Experts of a small language model.
Size: 11 layers, vocabulary 9647.
Below are experts of layer 2 (counted from 0) of a mixture-of-experts language model. Rows are named router (the router's row for the expert) and show model dimensions 0-159. Each number is 50 + 12 x the weight over its row's rms, rounded and kept within 0 to 99.
Before each expert's rows: "comes before" lists some tokens at least twice as common just after its tokens as in all text. This comes from a sample of Wikipedia text that the model never trained on. Tokens count by the router's weight.

# expert 92
comes before: "5", " | \"", "0", "00", "6", "7"
router:53 48 55 38 56 22 34 45 53 55 46 72 54 58 39 57 54 53 39 64 50 30 47 42 56 58 44 56 35 54 69 52 72 43 47 63 46 36 57 39 51 60 73 26 45 42 55 62 44 68 62 20 35 39 65 61 58 46 31 53 54 47 43 54 52 30 41 45 54 55 42 47 53 36 54 62 62 77 68 56 65 40 63 38 44 54 61 39 36 61 40 36 68 50 64 41 53 41 46 38 83 44 29 44 45 44 34 64 32 50 38 79 62 57 60 38 45 45 61 47 52 72 33 50 57 26 33 36 50 23 50 43 46 50 42 51 52 43 42 54 33 60 41 44 39 34 50 57 60 39 58 49 55 45 59 28 29 62 46 39

# expert 61
comes before: " | ", "–", "018", "016", ",", "020"
router:60 28 34 35 70 49 49 66 41 41 40 45 45 56 27 39 54 40 26 75 58 51 38 52 51 53 21 32 56 59 50 66 38 49 59 55 66 53 24 62 34 59 56 61 46 40 41 61 67 29 58 57 31 52 47 59 31 59 62 72 54 37 68 51 40 40 23 31 71 55 54 28 53 63 56 63 41 53 50 64 52 40 59 51 48 57 47 41 57 48 52 53 50 59 46 44 69 51 54 44 21 56 39 74 62 59 61 41 60 41 50 57 51 51 27 33 47 61 54 39 62 59 47 49 39 57 49 47 52 36 32 59 59 40 63 48 31 62 40 56 56 39 67 50 65 47 27 55 29 46 54 46 61 43 49 62 45 21 56 67

# expert 95
comes before: "% | ", "% |", " |", " | ", "″N ", "%"
router:59 34 44 39 57 44 55 31 70 57 27 37 68 47 46 49 24 62 52 41 66 62 47 47 54 39 44 67 51 20 50 61 54 57 64 45 46 43 46 48 63 42 41 55 51 31 67 33 55 53 53 57 48 60 40 42 40 44 59 40 55 40 31 23 59 48 60 50 27 44 48 64 51 56 61 41 42 41 20 48 47 29 43 33 48 43 46 72 50 51 71 37 36 64 48 67 38 48 50 42 48 60 80 70 53 70 45 59 36 51 26 45 52 48 46 62 41 22 49 64 47 29 26 32 59 56 57 58 78 49 60 41 57 36 59 40 45 55 50 61 42 40 64 45 55 61 58 44 57 38 63 62 54 52 51 47 39 27 40 36

# expert 70
comes before: "1", "2", "0", "3", "6", "4"
router:61 45 49 25 77 60 56 55 44 68 69 35 53 62 32 45 75 43 37 42 40 40 62 53 49 68 55 29 50 49 53 34 65 61 43 58 67 43 57 69 42 60 70 50 81 48 65 61 53 62 34 33 29 39 43 53 57 48 44 65 65 55 39 66 44 45 23 52 55 32 45 60 33 49 65 53 45 70 57 45 45 47 59 68 35 65 51 66 62 49 36 43 29 51 50 44 54 57 48 39 60 62 73 57 57 43 42 79 65 41 52 25 58 37 41 45 54 52 53 55 57 45 48 42 50 55 57 66 42 55 42 68 56 53 50 50 37 40 60 64 51 41 67 26 67 39 44 72 60 55 46 49 61 37 69 46 53 55 37 62

# expert 77
comes before: "–", ")", ".", " |", " | ", "–present"
router:38 44 49 46 55 70 58 46 44 58 48 45 60 53 61 61 56 43 75 86 50 65 61 43 57 43 47 56 53 42 61 58 16 62 45 78 68 47 50 34 82 36 47 46 31 34 48 65 61 62 55 40 25 51 45 35 45 48 49 57 77 32 65 50 40 50 50 53 46 54 40 53 46 39 40 48 51 68 48 51 44 66 63 58 43 42 41 41 47 34 76 37 62 38 41 61 41 56 72 40 36 49 46 27 54 45 55 51 39 62 63 41 60 45 31 48 58 62 54 56 62 38 65 59 65 47 70 66 38 40 51 49 38 26 56 59 50 65 64 73 53 49 61 48 58 60 66 63 27 55 49 45 34 55 35 47 45 57 48 62

# expert 66
comes before: "The", "| ", "|", "==", "===", "-"
router:59 40 55 61 58 43 74 23 45 46 54 63 27 52 56 69 68 56 52 58 44 73 73 47 71 50 52 34 36 54 54 38 63 46 40 70 46 40 38 48 54 53 42 49 63 52 46 46 54 44 60 46 45 36 33 59 53 50 43 55 49 61 40 43 61 59 19 52 39 36 70 55 57 35 55 57 53 65 65 59 46 56 70 71 45 46 47 55 49 47 29 52 51 51 47 41 59 50 51 47 48 55 69 58 43 79 49 46 90 39 49 46 55 50 50 34 54 37 30 31 19 55 40 58 60 61 60 59 51 57 62 35 30 44 62 53 51 68 38 53 56 65 54 45 35 57 51 68 51 75 45 63 71 70 40 60 52 61 56 74

# expert 89
comes before: " | ", "–", ")", ".", " |", ","
router:47 30 33 51 57 65 38 35 49 65 63 42 55 38 55 65 46 62 65 49 65 53 60 56 48 36 60 55 77 36 53 51 42 44 55 55 64 33 51 47 72 43 43 43 29 50 51 59 58 69 53 41 41 29 32 49 63 36 53 57 52 38 47 60 67 62 54 40 49 52 53 75 46 48 59 72 72 58 64 28 53 25 65 52 34 40 17 55 56 48 57 56 62 49 50 45 42 70 57 63 32 51 53 34 51 44 49 61 52 61 59 46 55 57 46 49 42 76 33 47 37 39 61 64 52 68 39 47 33 60 58 48 28 39 37 46 63 58 57 70 46 18 54 46 57 70 45 70 57 51 30 54 56 42 69 32 44 62 36 44

# expert 88
comes before: "| ", "-", "|", "- ", "|  |", "- C"
router:21 42 37 58 37 54 43 50 44 54 52 25 41 66 36 32 54 69 50 66 61 60 56 42 64 58 71 48 52 62 43 69 45 36 40 78 45 67 49 57 54 56 49 48 38 68 42 57 50 37 52 59 86 67 65 54 52 47 45 36 32 45 38 54 65 63 48 41 55 45 54 52 49 47 37 69 36 55 49 62 49 63 48 56 20 52 46 63 30 39 49 41 26 45 41 51 51 41 61 48 58 27 70 65 44 19 58 55 46 38 47 48 56 55 61 35 63 45 76 40 83 41 52 43 55 46 63 65 56 51 43 67 53 51 40 31 46 55 60 39 59 47 56 63 63 64 46 55 32 60 42 30 40 62 48 44 41 51 58 41

# expert 6
comes before: " | ", ", ", ".", "–", " |", "; "
router:56 44 54 40 53 41 37 54 73 42 39 44 73 50 74 43 68 49 62 75 59 56 44 47 34 53 29 63 35 51 54 66 49 71 49 68 52 57 60 49 25 40 55 35 41 36 64 70 58 34 62 57 50 59 46 39 18 59 75 51 73 51 58 30 37 32 42 44 67 58 50 44 48 49 52 61 37 44 49 43 63 44 59 56 55 53 42 52 47 41 49 39 51 66 63 53 54 38 60 28 42 50 22 47 36 40 60 46 60 51 41 42 56 27 25 45 59 51 41 55 61 58 57 40 35 50 44 51 55 37 33 57 49 44 81 51 37 65 47 81 56 44 44 38 50 58 45 58 61 50 55 54 29 69 46 71 51 34 61 58

# expert 86
comes before: "1", "2", "3", "6", "4", "5"
router:60 61 53 58 45 53 51 52 44 60 31 48 53 26 54 59 57 40 37 65 66 56 61 43 42 56 55 37 36 50 40 54 49 68 54 62 50 49 64 57 61 72 67 61 44 44 79 49 58 63 30 58 67 50 64 49 42 51 52 65 34 54 56 66 44 38 30 64 44 42 68 52 50 55 53 35 42 48 38 53 44 45 73 57 56 55 58 42 51 39 48 44 33 19 45 54 30 69 61 62 38 62 52 62 53 44 64 75 48 51 36 48 28 40 44 27 64 19 45 72 52 32 52 63 26 52 88 54 72 63 65 59 66 45 64 49 51 57 59 50 46 39 64 49 29 65 42 50 52 62 59 35 53 44 50 67 45 42 51 53

# expert 83
comes before: "\n", "\n\n", "L", "Other", "G", "St"
router:31 66 72 35 58 60 60 33 42 47 59 48 51 54 61 75 53 46 48 31 59 49 31 51 30 39 41 54 33 26 57 50 54 43 42 46 33 34 43 47 62 66 65 51 37 41 47 61 35 28 33 39 39 47 63 41 56 37 75 49 30 41 18 29 40 56 65 49 27 46 52 68 49 29 45 32 73 40 47 41 51 38 61 62 52 69 49 65 63 53 56 45 48 43 55 70 61 70 31 43 71 66 50 51 67 40 32 74 42 40 62 51 40 56 71 49 36 27 50 54 36 64 51 49 58 44 51 50 57 67 60 55 42 59 34 56 58 44 55 49 51 45 42 56 65 32 42 60 60 57 57 59 60 49 46 59 56 56 52 46